{
  "d_expert": 32,
  "d_shared_expert": 128,
  "moe_layers": [2, 3, 4, 5, 6, 7, 8, 9, 10, 11, 12],
  "normalize_top_k": true,
  "routed_scale": 2.5,
  "norm": "rmsnorm",
  "tie_embeddings": "early",
  "batch_tokens": [65536, 131072],
  "seq_len": 1024,
  "steps": 8090
}
Below are experts of layer 3 (counted from 0) of a mixture-of-experts language model. Rows are named router (the router's row for the expert), down (a neuron's output weights, with its number) and show model dimensions 0-159. Each number is 128 + 32 x the weight over its row's rms, rounded and kept within 0 to 255. Numbers have three digits each.
After each expert's rows: a language model's description of what the expert responds to. This comes from a sample of Wikipedia text that the model never trained on.

# expert 31
router:138116135180167124113170153081123161138137206066091116171119110147152131141152148083084124136077123125062179085128179104143120115127165098111156144096124142114151133134113128086158174078107178146101154108107096208100128136111139112126175089119162087151130073158074137126139140141103188156144069128111163119158078181128121114139122090110112101170142167113123169111142157065189104154110123135095130128094107172116099167074129171097097089136225145091045155100118123137119150078101166
down0:194136135140103098206152148117103169098108156108120171122191102110094103148123137069107101124104089094121107157185133179083085137107144142115103156162132117099117108102067175190156101134159156125171113116134125071081142180135119140167140154120121070155154095097203121153169093105106169121172127109113071165156053106163099124135108149102132144118134161123078176126053150139078145120110140134136113118127132089155059154079135083081124151110181107124107076096106129120106169118140211
down1:122109107173184153120152139124177116122148125128143199185149131140213163144116124159170088162115108113139089114145125135175092136140128188130155087145124148133143151120124144181054072093166100168167179101113148120066120141112115124128063084130123089106091162121077181147159147152085076057224125175117120096094118136148102198077111111143133108147126137121155111103129121196171118138132149186128108133128117179106154144172119128146092080138141110113083165156124157166088101080153163
down2:156107102106124108173118146161126119140145124160097173171166116098148062102092067151185142085086085160128172145128160075060079139150111147144148099161096186160129141158154129157154132108143189165104118155130177116159107129141059126154085188104157115113083077154163121138156081112113188092129118143119143156093159130121098111082142081168152131146142113129142170175140104130109163076107154115180140121087063192156134150071190150115159146149183099129124144105117079197107149110169087
down3:096173137187183124143094071073083146073119135146123077130133106104118148122121142122065098135096127131136143162111099142216112179088138130142098113144181130165125146164067161128113134228123070095092118131166102151099133173136140140114094123187148115125137099116131103131156154155080074125093131079156111104125134155172142139114097188105146160102106183085055149132092133105108150129127167110131143101155136115070138075086125135088146094120080088051119145168081135122118151074153068
down4:122112156092119100124124174120113123155145128119174085181111112125111123145049142096131161149230141169127181147174076119157106100139093162189114088103053108154071123127131147092163110139137136149107135077061115138159114163131129133137111144124095096099104169109147109155068136192129052141118132102083127068147123078161131116182087097085133134112138066171159161101165145131123168160122104097093134147146075152119140125130109113114051071097103130102103154151115099083154073174170155
down5:101169160139107078178072142123099161111119097133101147080124133154145084145101146061109114124131094183140110176171095102164109109100158143153126105091135098180176150101109095114170140113088112119115116149077166146118161173138103122137070100048144180114140142113044148076168097146131144149191102158140138146083117154168099082135112080079156177113134102148099174131149082110092194128109132064131133173108133105113168167114176074126120202164080137118087153107112161140162162087141114
It responds to: Capital initials and word pieces in names, lists and tables, such as Ch, J, R, Work-sh-op, affili-ate, plus to and years.

# expert 10
router:190107090161125148072118130172131075125160160116076113139164139079155143077167094175077130077127086181107126107154088155104145101144079090161104121089120153107140180125149142118151177121142157098167176077124155207081112159182167176168138128090130144123139109185138168133105124132135191143139145121149135070119076104137069117174161165134120141112183176153131096175116153118138176104064107076177123102160150149139065159150182113145158093101079118155150109118119119112171137131138166
down0:191145122149126060158166174111057129160153157122129127062167167131171133135108134119119112147187130162189122129119115169133089183185201167116152121094133193116102108169157121184142103140108177106112099086130124116140087121155105134160141144131185139160165091175082101204137121143165108160130128069138116118124131162085085116152144052144133169129145143118136131092176114069071230107110102136116138161136144096145099134146153104121106125108172142136053141093136119103143105127091168
down1:124101082146143144123159097194128124149156145127149171141120197155149156106098117106062149125124125155122182141109153123125184154125178134096121081132051090096062124061131100121119183140125137166170136154095145123205099126137143126113117157143116154190174101119142127112142170081095075134139150174115078142133146061161178107104117073102125129157154100122103078166081164105154154162114139140100174189148209168113117153175104105141094096175130122105110138149187141158112056142125085
down2:165197136145112061100113130105128065171126096126098165166186171110154158140096134146111132115158104105108074181137140114113119076140113090169106156113099130139140042170098113096184149122093148141171141124161110126070167145129199184117176140168160086140122082111129091077140121094121137093149136124113175166105118113110143106113138069165096143102144137184170127072129139130150121147145152118129101086149100113124131154121195132076194114152168116126208175131138137154060124073182083
down3:095134101135051077095171144183056112131166146128135116088108111079137158076150149101101156154078108126112180120166160113068137101165124137069186174133145163126174153145148183105088132124081092092150119104107177103117171056172123161147172155101149130122143079153184137157128142073130125127093160126152087121148163106155132073127143183161166124103055111144137151101106122155146128154115137135137092134086119098118136141156209139113126129091115123104097136121134123148139194145174228
down4:130164084172102107040086149123026103104081129197183132120144138111169094154169139129155086114181153081112153167149129120154125074095158119209137118177076162146158094130134124119128135148141115139093091101117108092092104088124108154130151147132163120118182142133040149152144147131131183120163101142133161154123135172078084137105165110076136159098144123173172119117138119145104118067095131050147125111161117149156135166127112127186102142123102115124057104159090070129147165096157128
down5:160136091130184136128170087133109208100111148136177127105079097133164094107097132103088096156169026106130181132062111148117081136062122114133160133112116118145076149190125099183097113159120130079143179096136185153167151136157134112117094091114165180087134073113163167149155150091145096137103112111127200083079138101172114118126155069155127122096125139113106140081132138143103075126099146065186112138136126075143100087134146119098122147173121055125131116171144136063131114122130131
It responds to: Single capital letters, especially N, opening proper nouns and names, such as N in Niamey, Napoleon, Native American; also paragraph-break line feeds.

# expert 27
router:195093112134098135077105171168153096102135177172087159137137121135120145135165149129119151100118094143135139162105134080133156184122163125076111119092113112170187168122083106107143143097154095163080150155147127095176166115126133134113113129102137090222113102156086133157120127095169120123111156115075136096173196074166126168125187102169122137091181110129179152157109181106186118098106111189146139134013165157109084133124125166111182138124132095088131142146091116147100170102076150
down0:110102068076074108149067112117144127131145119134149075100082146105128136100152101154124145177143097098101174110163199164199088198162083077114109165107085130133201095148080163074122137175127139149121117189106127146044155093152103153149141153141135095141105144186108127158186149130099112136086137170130154151144126168153151125075123160119191123116115112101135138139107125124109141123130149067104154070109127117098102172149171115183145134096065119079127107118066132123088131160105195
down1:076128099134117112115124098130153102112156140129077089089114126129126128163136139153155126098129177140159103205092148141105126051081118136099071128117125102094129184133106055101141117044097159139113101151094089163088120153106085135173094133110157117105098165154114072098069073114085135128096117149119153118130154087119175147139187123127125148160169146098088154081072116134123149064118100130073145122137145162121111168111114093196084092177122221142147191096116145168184100136112084
down2:178157128162162127130132082143133126165105113145078080133145054100137191135111155113176190119120144103134089154140131189177047202101089138133125180121128169104133095134104062092148160166139108142151140133134075109151171129125172088112157098190192126186123121121093140125115167137120104127143119133127166094168114093100117193098101103125107130123172137076137145118135139118192144171122059193128158103090154156121106143141153139120154105089099086125211115155091161146060146100109157
down3:072142042105164134122175137117159147154115114111106160055078130168140122160055142136126138136155156115157098158134087093060169122190143173156154152140128132135105135140119088130144142163128156132126105114155146161166122134137164101137086129089113120121051131135113125170177164051119160130094195113060116093142122129073088119115107135060099131105148153070128133087160116118132131138117188155073114112121132170134114072140192114099139110135085137139041114132133067134065176111081130
down4:153128189097125108121106132164077119123198133159117096118135128083092184107149131084081136190159138092148115123112131146107120144141099098162157194143133130135149122126156105129080121162163127125152095106144159160141108143131130103140095101117139156095172081137120182147064170147169063095120207166114079168169086143129104079119175098099083063056186123145144121136141122118080079086130131189151146141159158119113121128074150127092208087175166054162105177151118135112113084115119135
down5:105106076120152204114129162099136111151122115170150092188142150155121153158147114060106104095158123117076159145157121050081162114113179117142136150125115183061167133159124163127062086177146155149107072152126126175137114116095093045150097110192124140105195143148124123168109140091146180143175121141085163088138113112109177125116139173109109077120152187124138121143141121066152153112158130122168109134146087110123137076123164160104059105131129107143174161079162115094127165117190161
It responds to: Single capital letters starting names or words, mostly B, G, C, A, as in B·ruce, B·aoding, F·ame.

# expert 14
router:065190101155153131095139101120144089155146166127138103137135110129124126141133180114118138133119087124048131097094134099158130113106180107125158129159147121145133101122139079090154191149112100134106071108147149073158131127155121120141126097130143119119136073129128148120143168141135112106142113125065104095124118130094125132165114132134145127099140127134148123121144255096247087129092136163128141129050129152121018106075130138161124128055138104106096093129098158140100118094047162
down0:153155105094124110140106173156137156153150117099165118104136143118110163154143191080146112057177109059132153205098211116113137123127127145186102195099127137137063139141122174130131083092079118144137131120105117126101126050070080133119116125115147160090181110137180147187143092101042083112117115176091119127184143150138143064144113072115141175107144160097103154181094108066142097175105117137181114120112139124162167145108118089108106076118151101134101116132110091121101158120146094
down1:141045108107167105139106082171083162182095063179112108164187130095134084116157122118120143174115130137158099155129111140104113174118136117077189108101112082121145151124133077135123110127145141167098084112142190100041151153084145138158126168084130156119109098189115193180134108153069150098103097165175098127130092130142161162145088143121161137117155169107145064114142119138110107157133122081098087161112125125117125138193194092131115139146123073119171104130190072105133097176169092
down2:146156086122131112127102142114110113121104153130177112101114152127083141142185136116167155147114118172087141161115176109094093134124194109189129111118152081219151135121174171134113170110119105162093138153140132172084150153142128171119151127147135215073081112138059080095141138183111137188115120111143097105169101090155115178125181113142154155132073124082149154163108149089122158093060129077099108070099164121108172123120105114159137140125116129086103151122089121111060214173176090
down3:132054120111125153080168146153113134139098114126062148091110128103082111133160103141141174135147203169041163113106157135107151119154162144194135104102097106075130095087136079106158163144099189153149118122169146124126071153109138128124135174104121181136202130132178162177095123087143121107047194113096169151087108134116129042116130120153158144168134130194144120110129141117117134135136133123108084174131175120124130113126148126145182169147090046127110133097096080179117111112157079
down4:158103090063195094156088195066155151137101125118113114184163104140100145144106132093159128149148157152159101098188128169147140160148118131134132140137105138142173046125195121172140149140139203143139111108144142133146169173135121076105056149195140120139162156102106120084083100167105104174133155094061142167066166146096153145136130103093139171122121127134147143155157153127136100221133137157150101148131129094106097100127113153159077128108118094167089152164118111189071102119103189
down5:110155131127142119086171153138208088124089133133101148094138152118093134108106119152115077115107178082146157168153202109097145125131144153130054129140098160077159119139179152176175161119154161183151090136138137154120189131173159113187119054125104187198174108079142137112116164173132122123176089061083118130143104161168146132158142098131154151105133076170168106181143165120105162133112104150071213137103155167142148076103131136128168151126100129143134115120111071119098072157113122
It responds to: Opening capital letters or syllables starting a name, often after an open parenthesis, such as (G, (M, J, Bor, Bl.

# expert 38
router:075128131139181144105115185117134124195106135165104142188117108123147146089134103136135109084111166155145096131098157164105125120118165126178100124155154112098111147123104176122160088096095094113085098110096115087068036127088133143165092162081114083142181138091106144060120177128130099124138121075137138127140185149100149132156192137144107146085095103168085138138163116156184165137166142093149109131115064159131097155136092164170166070172098171048182084117138129160175166101087109
down0:088104127195118144077084112138153166116146128207187124117180118107167119141124179081124125084184123066118133105154149138105136224064079091103094128138155140139157151078147119141105109118115141084079106112096138172147119128088139108125176108153151089079160179124153113102123171166111089163120173144106167125143072083139118084087144117133106126074145112122083137122094108198116158116046152132157125153103123069112122120144106176155154119135148163168065048119114119178135129139130106
down1:108130146120095163111145170092094083077144136097117134187111159101137112144143186137177085112173113108118113085130109094097140092087057125128139190122114105151137136109140129067126138124106114113018127096115173152116135165125130119078181140067101122131123152137156191126125119103120180142198092166106139069134095139062173161153171160132129124156075099098125130191136111175078175041135137127094100120146181114105114147116103149107097130145097110151063124162188149115160132171156144
down2:115172204178124168181174114108085133123096113103181088154108108146103137111113135087153134104142155169159097096215124119113165118125108187135108090144164186092127130129117084105086171131122108145076103132123132121134140052120145104094068156143117167149144107122093167138157113126204140103147118131098130135079055113129090063104112112099129135142063103221121184131161143067087132137137106198144168126214130148110104125147091114113144155108149078175128132130142112093127146139157104
down3:129143070186187132128117140091134142115151108123119153082104151146140165128106111153131144070119138116133138159113156157173210066101182112070137124110094118085136155132136085130136129113127144125103123086088144094066141162138163144094113117145150122115153144116109118179193163111101141132102109103089111106119083142093151204168113076102052114111088163169179131095184129184116145163093080111104143133149091155124172094069153146114118148110168112151042152139065177139121170192066111
down4:135155106076179136113169144139144183087081154098122138099119123198156096215128190155152154149143102169107077111167152175100123143148160123140158095134156101152136117169175081151174138138117142148134159106140095183128175148160198083114120112172126116101099099145123154109100138158129164096167085155175176147121114153129119033142131101121078131157130066120145108052101143144089147150095175082135129120130148082131098054155186070101129150096146121188155095109102131141104101095143134
down5:118141118074135128155153149144153170127089117089142156146128179148103133123169180098157128122145123200119092090103165152130133156121098206130094040117078102133185076126201141117114159111156136160128129087151129194119114117106089135057129065095157153144193107146111183121115075122087168094112153160065107145141154104155156091136162123091116096111133125176083110130102120099064087168117111169125128158104129143092109124134130125186069096160064209114128140128123138103091091161119150
It responds to: The connectives and, to, but, and list dashes joining clauses, often in sports and results text, as in points awarded to.

# expert 56
router:158162058133131168140142077139137072175078106107169101159154075116068146116104088139160139121140129094151097161146125192174159117105047170122115125133109103119132168171137151130148104118076133075109145147103089133102141113159108135128174143179135104188087066144122085215151097081142160075104099097133078115158123107185129102121173142147072097139142134072095158164172081129119104110160107153122127156146170136162188097146134092157122139165056158173140093114120155135157124145090088
down0:132127129111094136146133077152090087140149120103121186113169141201080182105054113145102154165139099141161128146064171095100138080124191155128144105117149133137142159134123139114164116150134130200163117167107136156143162087129182157159122128166145136169115081125163114115096176116117146110139135099139091118133107182106136111128094127135189126098148112181132140096162166079093128109098050142149174091078123128196119091083115171067069135164132120160142104030131099147104175084070097
down1:137112133090095132149146157087008139155140131146183123172107129121129109185171187100150109126090171119077139135182108181107113152170164100173142034168150140150160107139146147111128116090117128092086092101152133120108104138106146163146168121066103152134118161161096033080138067100151172126131081072129173152105085096158147112118171177130116146136140075134075121139115130095131167119109111100149111123130148087089110127095116126084103122103087161100067085114147142119071137090135097
down2:129179137076184125105104140139202120147145104200121115157143179059128123132132119124189120125123177088101113164090124124102134106094100152180071209153159117138118130115184191159147099134137122140144136109111097131161113136188182065148112097188072128117124139147114164149210173091115141140152116112122082167146104140153174161128135120099112090148226116118138147086159091127115115158122116130117152166109087073155151153155120147112184182098121087096164162117166113145174130179118114
down3:098105131120159139109135082114131058169181137145138156101129100139144100128112118196108083131069055186141112109159131105115153098170091110135116104100163161116175143044145172091136154115107116069098113175116089120135074123141113203141112166097154110122114094100120126146145082128117157096138089138084100149148145080098147181145132201206106154174163168146095104110136125138201142058132096110107117103153156061129157135081151125117184130138152137139128195117103115075128164118110080
down4:101074118153155156119146166069116175086143127124075127138102115128134105118191136107144138105122149075096134122099164110120103111188157079189160102142087136170105121128109149111069129079126190093155086133119186159157096199158104054130146154116071207122070073137090113223152091088084100119120121184174076092096120169099114151153148133084135124130132138160143147129164129084127119107135158138183099167141114147090133132124147123128152164098118108130083059088143104136150162097134104
down5:095175155168116047112129092119113137119110112100106178204153192123111105104078142120109150099122120154162069117136135067113158079117124131089146078064076083040135147133092080097184111152106127125135072147129102129134165153129160129103110127087115155137171163076162155160163158190103112114155136088084142129119144108131141131102144134113127175128113078155135134127149158135140178107160104191122166130132131123159120112122137168120146116114060130047164129177176129105078169084206159
It responds to: Biographical verbs and labels such as born, married, died, founded, located, built, Born:, Released:, usually after was.

# expert 49
router:135049121116108149124091125100106104157116089177156159085112129141093094186129115077127136154109112124179148173088129150111067128180143109110132145127132068112091136156158130133139150164106155151157166148175187109191132099086093111093122179180119121177169183100118119083116156101132061063134077180163198118139111076104117119056096119144146136137173177139170142095104118112118122121170154141098106143121080186150142089130127169129133163196136127126091105110102118182102173095124068
down0:137092117122192113103163192160118079143091135156114102106113100136128072109185176094125141156129135089092159169122176160101160119123123149124149199147148123162068138080125103165133168139139158099126215083091164088147149166120142131194122136184125126176156122132120141100122161176128160121095092095163134164157090145112121115171138152162142183095130152103145102122155157185112065111125088106178167096086173091142138189125151129135124159115124123125101140113105156248081166141172117
down1:176135067118104136138153114116087085142097143130142173078156124136056108104089097173189156180070145168127156109100120109116158141177121181119131105132248177104149123091119164159149125089107145135071135145130060119094138213181093141092180159099186133147133124127191135136097111147121080157114141160157143080129162115140128111079114200180115131121072137134141105141153122077145148122091112154122141148121166128167152165160119108121167099118080132080129113086150093128089090137136157
down2:089144139185074144119147073153074142110096108125135198096126118136155078147130035126091171171156092128116187105110112119116094163092109128119165093099074105146157166140109096137158093181124140120136099163139131056156122133134158142072152159113100112129202060097163037130155104140093136127136167194101097104108142150159104157179132142154203140134186149138143169175112156140081103106140136081156104152116101145134078179142133103112115102125089122143099128171097132110151109105071109
down3:115130108126142101119090093149128131148168113121146111074110197108100161183090142187105050068120138159092142085174115063152099136107131124115089152153094067150097101082103074170125135119142120115140105080127122089101146040070130077180091130189154191155155088136137195118143148113158200100147126108150142160109082110112168105125097110096094114098107146108152111131169141111117110135205129153142155077169106126127119158122152105214083170136128118118151123122111104079098133136087126
down4:115113123156113154088138106202124135104148144155183152096114087153083138142113113136152102201168150058130167116150108155135166144071189121114186131124175166144139141110131150130099136156090175140100140122152117148107148071141184107173158095145134095121120137116133172131148138165204059133130146136064119119086168101135154069168119111157034104091193089141171088085132135109160130140110115084130155122194174099130138142065134164094095112171195141142130138077128124148100079129094144
down5:146134149161108124086077137113129131132108144092174089212133102145171145105127077128139185122140120106129079093079076162067067144146089125138108179132120106100179085176098126146115127095162154077149114165110130153104102099138137175064082125135101198106057101106170074208138078146182123143123100116103133109133137129103125174169114123144154152121127144060111120087112132146175173108110150110106114179097147132135107094186043117134095164116107157146150121144179136085113172109160089
It responds to: The er ending of agent nouns and surnames, such as singer, Spencer, Neller, writer, player, plus other final name pieces.

# expert 39
router:120078151117159135094128142098142114111156160070083116069100136141109135122177174123114142173093166110129145113090159153153101126140167086126189076131130152074075180136102148131157189105169176138104173141168170141086102116075087136126111073089100122149172146183103150048147142094135128108091135087137113128111127101158185197128184144107160132116151093078082137129125174172121057139091118157128165109097159098102054115122060202102112101119162181141111117119108144116124114123116099
down0:164144095156115131169141155158035134150216112109134130085131135067156131120100133113153106099117135119110126159175128187120119076147132167131097095145131119127122089149190143131093118080107153115104091137124085136107103103147183154156112113162093119209086133115100113135151161038096153139204103099069100136145094155124113100156143135128171153142080177180164143139110132086109157135065087059123145144115082100101150154089171094071128124115121119072158143156121148108067095184150144
down1:138071137082117166157152161074149135212154117149129086146123167152080104093055125096116120168110136109141095159112087189142116015123088133166134119117105158142101123120118110122138129103116099148121059144115147123137147124101097134134109142124177146170139227141140089140154116138111177135090163149049185139112114107105127103082043129074152170127142157158070167097123112138154118146158180121170123087175195155128131159095125147087103152173129116096149129167080129145115124107145104
down2:095113114171112157156132080165128120144094129110117183164116127152117159122175118094218165171116120084115115052140192135072138162073102093154151048101182137111124156173107145176198129165097137116117092135131134135076147111098091131112132130120111080161136225105178176085128105117163160119124131079188124186117184114158109172140153126125158143154146116142126117106140138174113112080092125183126108148052167148155126171139118125149112169190121158153144138099130140140097100135136076
down3:162136119141073090134124109126086105105143157099111154167088108173125138113139131089100132151113124162088108104154138118107156164210153105107154098114097105074150108109133131199150068177101139142113147144120112232101106172178148133139175185131140083091229076136138060085121147088169137104057114164118147070119098153107173107155136155152110116107069096162196118093173123127134109140196125114150142086154148125107158108111185148141076137153156125182115109102107124110131136109129118
down4:088052103141136115163125120134102138127165106141194121160124178162148142107078099123099128157122146118149116146083090160080127124133067072080097121169070172087143145149105100165143193065126117151141073121144137114127079159124078158101147127107137114092152123119166110120160141177159164155052140173165143157099140135075104148151128141119179129161055061161103094083159104176104098077144074095122074180080078136140136111160104123146092126107147094121125122130180180152121120169176137
down5:075173110135078103214185100107138117082169121106145162114068092101172172104126074156160121104081095171179099098149181152080109131166087115131162116136110171154072180103146132151186131122102200133187096173138162125132078167183122149105139143101130159151082147135168125097108106131139179134151110139100023077093118099122095132127161105115114096118100148147140139062135129132131186107092107087095112121163147128136126135094071179128112134111118134130142125144128101149081093097085155
It responds to: Single letters, chiefly L, starting names and words, as in L·ast, L·emmon, L·uke, Women's, Hard.

# expert 33
router:124163147153090153074096154073064106112105153112150163081152118094066110123103163175136106176168157083103145144097109109140090088143157088145118126088131179106086089173086168144154095167165148157126172079096134111144175105181135163121161108149104076082128134169138128164158109123183185131121147061127116145146085187183137079055135118133149126108110101054112173144183110148129168160140112148103169176160140162123160154129093151187149131096143105104136094107141116073122142121090181
down0:136130126052172145157113130112174135153105120135180067151164104095152104094167154119158128109084121141129128113091121092162172126145123056148096163119144154158187091180144111202133175101108115133123152095167145099134144111177081175153181149141080106121146195135101162079152123147143137120085076100120084120167131103183146168161097108101106145083117117123135173093170131123150030196137147064123105111106111110134181130112148093189113107172084144081147133093114136185161163130124102
down1:124109082171080101100135062194167123132126146138142177095212117112135148154118090094139160126214093203137170162133080119093127178136191113111127087147129097116147130117145148096094110133098167097094120121154124117100160121091123106129124155159115063126181134127078179146120112109140088129107139158091092138146136110142164144151180105160161164117186137161133121155105141160146104182177018120136153137138142093079119103138209200132105157136101182092095151129131139103102134138133172
down2:158107132097142096150114091102134145139130123136080113169126122131134138180129172201132128095099081175139135117112158119097172085110131161162153219113177201147120142086152126126111144093141087098076202104084138080104127143113187101098132090117143073188156164124066093130126174108192172150102101131149153125153113114086171109190161104147099136099092179170135095127113137179170173123143151060134122127076081153092095119122168130158144168137127124110171179132089141113168165077112135
down3:177109070133088179155100177135106113103173143057162182151137117061145196076103153159126108102170135120099134123119091071101127165146172118102162162116174156166166151156120136079149079129161130100216145127147105094060114110155112120047159070173101118157117107148089142108131116090082101084050089099164069100120183138072132117093140125098098160079086117132128159127090168099157130097127145140136141145166141127124122169109125103106155125087167115119115094118123105101118170140106120
down4:179076120128141112121087151122142065194087141131158119114123138114119174109079112092141111134121176042102075084101122150163128135119105127121143143130126206103128148134123148110119055125027040168117100105118108194097044120168162145122131151139048136126165119132161098146135127130163113118100105148121187101129131144056062165159133168123099131132130133177085075143084102123193122106177115084146110145151123133107163137116148146175084102173126137133117117138109136100135085115142111
down5:164141163169137073147140129057047170096160159129106148106213100159146089143165108056122160118114094140107152122112143117145148137116159141095196121115127122096095135107153133152140107136126181124161130144112112123097134096141143084161079173158125152162161169089115121125094092153189119075110181146141135141147063090122104133205110063132149221095122103154127130106181127088168122139136123019111149094143144079123122106130150141108152167132099121107176081118105125143103129065128097
It responds to: The, quoted-title openings, and language or country names in album, film, and song listings, such as "The, English, US, album.

# expert 11
router:065126135147107129098068129170112101163121207130126142107071137146156161079082149112131142079141062106116145147079124102142147105136191098144133122157151128149144153058152089139099124127117081151160096100130108122104166144087151153183119141183157092122104094069108161110093108123148171127168187123134174150145117111130103087149191134173169168072119139190100160106129143129194080112145156166092164151100150176145090171105116110123148123102101176086038136138087111093075142166095131
down0:153103176094146152202120122135132152162141111199101128131187084180068086198123116145109155163143069094103136166170090100173152142172094118148095107100068132141131135125129137108118092125147094157138051152135145121096076140152113200142091216144101156137147126152103153149114156130103137101158152183135158145130147170104207188077137168141170176147139148097083156204169144104121152126134145139139076099114148141142134098079158130124123083150161089115098171085131138094142141108162129
down1:139138075132119106080125101150134121142096146079107124130185145101109149070104143123041149097150111127052126157083191167140164166083176108155176142127121148102154143147117142173113126152120202108160075189130132173141136100165138121118141181155129051103106074157132058134136130157089100130123139135115173160095135112123133160135136103067098142136146154146130150057116125032144124125064122125163143142168102117084122134060128094107140187097108146176122153171132086083107120172140098
down2:137103163116110143111132148077134128118140145142146107141143182113119199143106127090154102147163116084161126094154157108151181113137067136128134087156113151213111113094168181141075088083082131106084123127147100197077161130124129180156153137156129146099165138079114144104121140092221164140128131149102177138108147148086098138123185102130079089151077148130104132120100073070141172094131128178076096149163108131107149133133193079115054154092136122119155101176114107108136198143155198
down3:126167117117129127163189099151163123150144132088146090158142144166135140125185172143085054189114120098136146138153151137147212152112147140103062116107206202133105167117132104133165089099153171077097083099089130091110152113143123123139120041075178099145105137148098138156129105172111068127128136162131145093133131080109108082138062110124143118178111162138159139135156150143095123072147169128085127115163189118103158119107130087144114114172153126175138151061164138183076077125083122
down4:123171178116097168085127123077112115108130137117155158133141166119104118073080084135165159116146093104069177093082181188138040130100180107164129168135151117136109167131141150114166116093090085118103130140131109145099098126152109149145132143162151058132163147102090090113185198146173169194111147141098121170099136125074105078054131129171126113115103122125140093125138128068146126136135114202085092115185149120110132159095152123186075075160142155136129091196110124089116095129130085
down5:133098160114093119133131092092123172077111059124182140175093130100116103077145096103183095119128174133141111131173160138151096167146068114197075098142131182120155103120127101167162160107198097075103126095158102103130123123147121107156114130142133083116110166111104161113102163080173091152196129087143179117086123108157058118078077109121091128111125140111141121140102062160159166122129177172185119110096140135142098104078091130112163164102160094154091185125116167131109033117157141
It responds to: Mainly " and", plus blank spaces, table pipes, slashes, semicolons, "which", "or", "while" joining clauses, list items or table cells.

# expert 13
router:148062138114172191136190172165108118129098131140114170124095139119153118144137134109126082165175118152096178176112124114156122174081178100124097088136167064181094112119099122125149177133110120157163110148139139121114093075183178117113142129161124172111137140204101091070122153097146118103156124146117149154110152082156121120087088126178150161075126164142149149226149143108094114132106113129080116076172169164182166101095144188165120132150124098127121146181116136093192180124083079
down0:172104101126107076125148151139101110153146114103158065108112130080118123096048147086093163110181165146138173107127168120108109110128116133139133133099122159133136114121091138088240088104117130170205106176115087126120149170114103091138123124178138149099146108087140070109086124170156182115103115124071203103116161117174125074138073115158129147099163067159160100126108117081159137123129160123146162104128167119128156149069182123107126188138169154122111062199136054121117126108125143
down1:122117087172172114143117125142078090165103136100127177074131195145097149150122103137145112130162147160073106114127093093153105143148182120103168123132093159141104119075133131129132102118138104057115115120074113137076079197150149150133172090056150120101125128129106071141082079150139094128096132148106075116126127164152150149120142085110045116046118177118074087120179107165152148135115156121127151178156107104081122186163108087111043131103089131073147092130142088127123149083075171
down2:114088115135123151116112168119087140137155135110117142159123102137140100158136115158094136125127175112120132171194170100231076201179116137168155139163092131088148125116169135122147147204126081129137103135156096120194149084162203095154084126102181117093072170132078119133098120136099129145059107085123123077141101143179157077126160178085129142111119148149119148105157120112102166102165075158162105123092156143095097136068184094109108119102151090149167107092124157183167143105071155
down3:076143153127130147132142072155138158123111135136112104108127209107111126080101155062152070208100112071117184127115048097133123122157121090128155086157126095124153126091074188135174159106120136176189176140151104098129136082160101084166124133129163175112212151107200150144121116184174115095167085164139145135150148114115145138117180142094078162116141163090157117186142111139116116100077138138149118106089163152113141115123092165135125107096153139102107137154090114096089115067198107
down4:129135105097098106169154105098182112119063113096138091092120085139035121117160161143170136107096119074146111138173105198118163167132158107163126104119083145162111146177071112164158146102054182094123143145148074099122121136123114132130129112155153106114066088166180076107094140063113179097109143120123163040076142108105164166168194185071183119122128170139122167082137151120152187153166135111151100145141124140129132109162136126178127092087104142136125113142096100114147161146140104
down5:084192138073140132122142180125161139169076105073114111136073125162113087091125110081106162128149124130107102107108155103093136085171138144145165167116116106127134122124093102159129159182108148120189142086181162139167151085124098168158112182106101174147085142096154116092114111083162129097193129117098152079099134083154143072094074130119113118146131161153097115026146098093174174075120141124137128076146147069140137131091084153112084122106121154117136099054127151123190117056107092
It responds to: Word pieces er, her, ress, ist inside words like inherit, inherent, actress, artist, plus his, her and list-initial A.

# expert 47
router:080106100172075129128115109142177123180119159165164102168114096107107133177132166117121105138145126144053148163112121168171133131126175122100162146143117099132120156110111100119137111120144150152122043110163148071109127126065093141150148080129134150128116103128082184111207145133152129149153145078119129116097143118068145147117107106108146162131138120124122129183147202094213145149065079189137172174085165155108045148057146132128138105110184097087108103126095149124099135181064161
down0:084135050204102102180138136136072114098143111152122147098097159142160117163162138153069132105153181186146196133077149133116118144147121136091125165135144116106165173101116142100125170200172148069142153143195155119113138116136087131144148090098134097122153101107120074131095118112119086131088090176088125178151134194160084115173115069106153151136083168093097135071148108121176085109146155154163136153119075150083168088124133052138103166123110151109154131060129138121097142143108174
down1:106128138131137158117129080184122121096054139138112150138111092132089144141110101103102138082059134173101120150063184146167103182153142119103101143146140106126119147105080137098134136183206088135110172083092175107119168089140108119129129077121125162112101049194078159107169187144143101125146116095130194145142149117109110105130105145119099122067164144180123158123095121119158171086109114189094202111148101175057113096164114140086131141101086138180103113119124188110132177094113158
down2:138123144186170201157114130152102067151170146168097152139116105196119103158159173078193137171113094056085117110173097154168109165095175066091159123146126123140118144160033132112173159107109102134102091108134134037070092100115108140100134111109083126144104154094105140164173104144142142101091131157143117154145111125073176124211138102113133144104086160159079112134124140109143101186143156136112143091094145132144178126090139155123146093061150127181090135118115125123112098152144152
down3:150134135114159061136230127106157206154081119140108186101096096146087152159092098138055106184125072144116114096144075121093195105134129123112114123112111159121114169089119057158109171132125173148078131130224080164164176129100100113108122073157143105107164152114101155076157117123100108119169104127120157149082137131148128144097137103116164126127130134134161152145136125124092129116098066120106123202152128161147099148151184184159068115147140089073130137142187110138118145141090104
down4:106172176080141101117184145156142181107139118098158147113186185127159069083090104152025139152167091119188124112127092115084113113141097182097134105094072150147138083114158143113190085125092146088168116124107156136129161138140189118137134129149075105143141137111146094170169110082155164124116147122094137115074104108128127120135136116156224136082152146110170152172180139103117141146187159075107095076069160140107097142170130142093106102131105086139127124184106127162157107141069120
down5:114165127109124103163120147072171150134117129114145145133131132147134097118087184131169169116157126133127128061210113170164072125127098095122161192117175143142104106135131134098130122086125117209154099213200174115138172135196111099102118155086093151132081136121176106149085087106105101182144146135097136140160122163070096153176065091130098205164135107107133116093120116122113112119066129130072171170123152121100145174139112093191116099154176163145098185122112143104098111158127101
It responds to: Single digits completing years, dates and counts after a partial number such as 197, 19, 200: 1983, 1881, 2009, 460.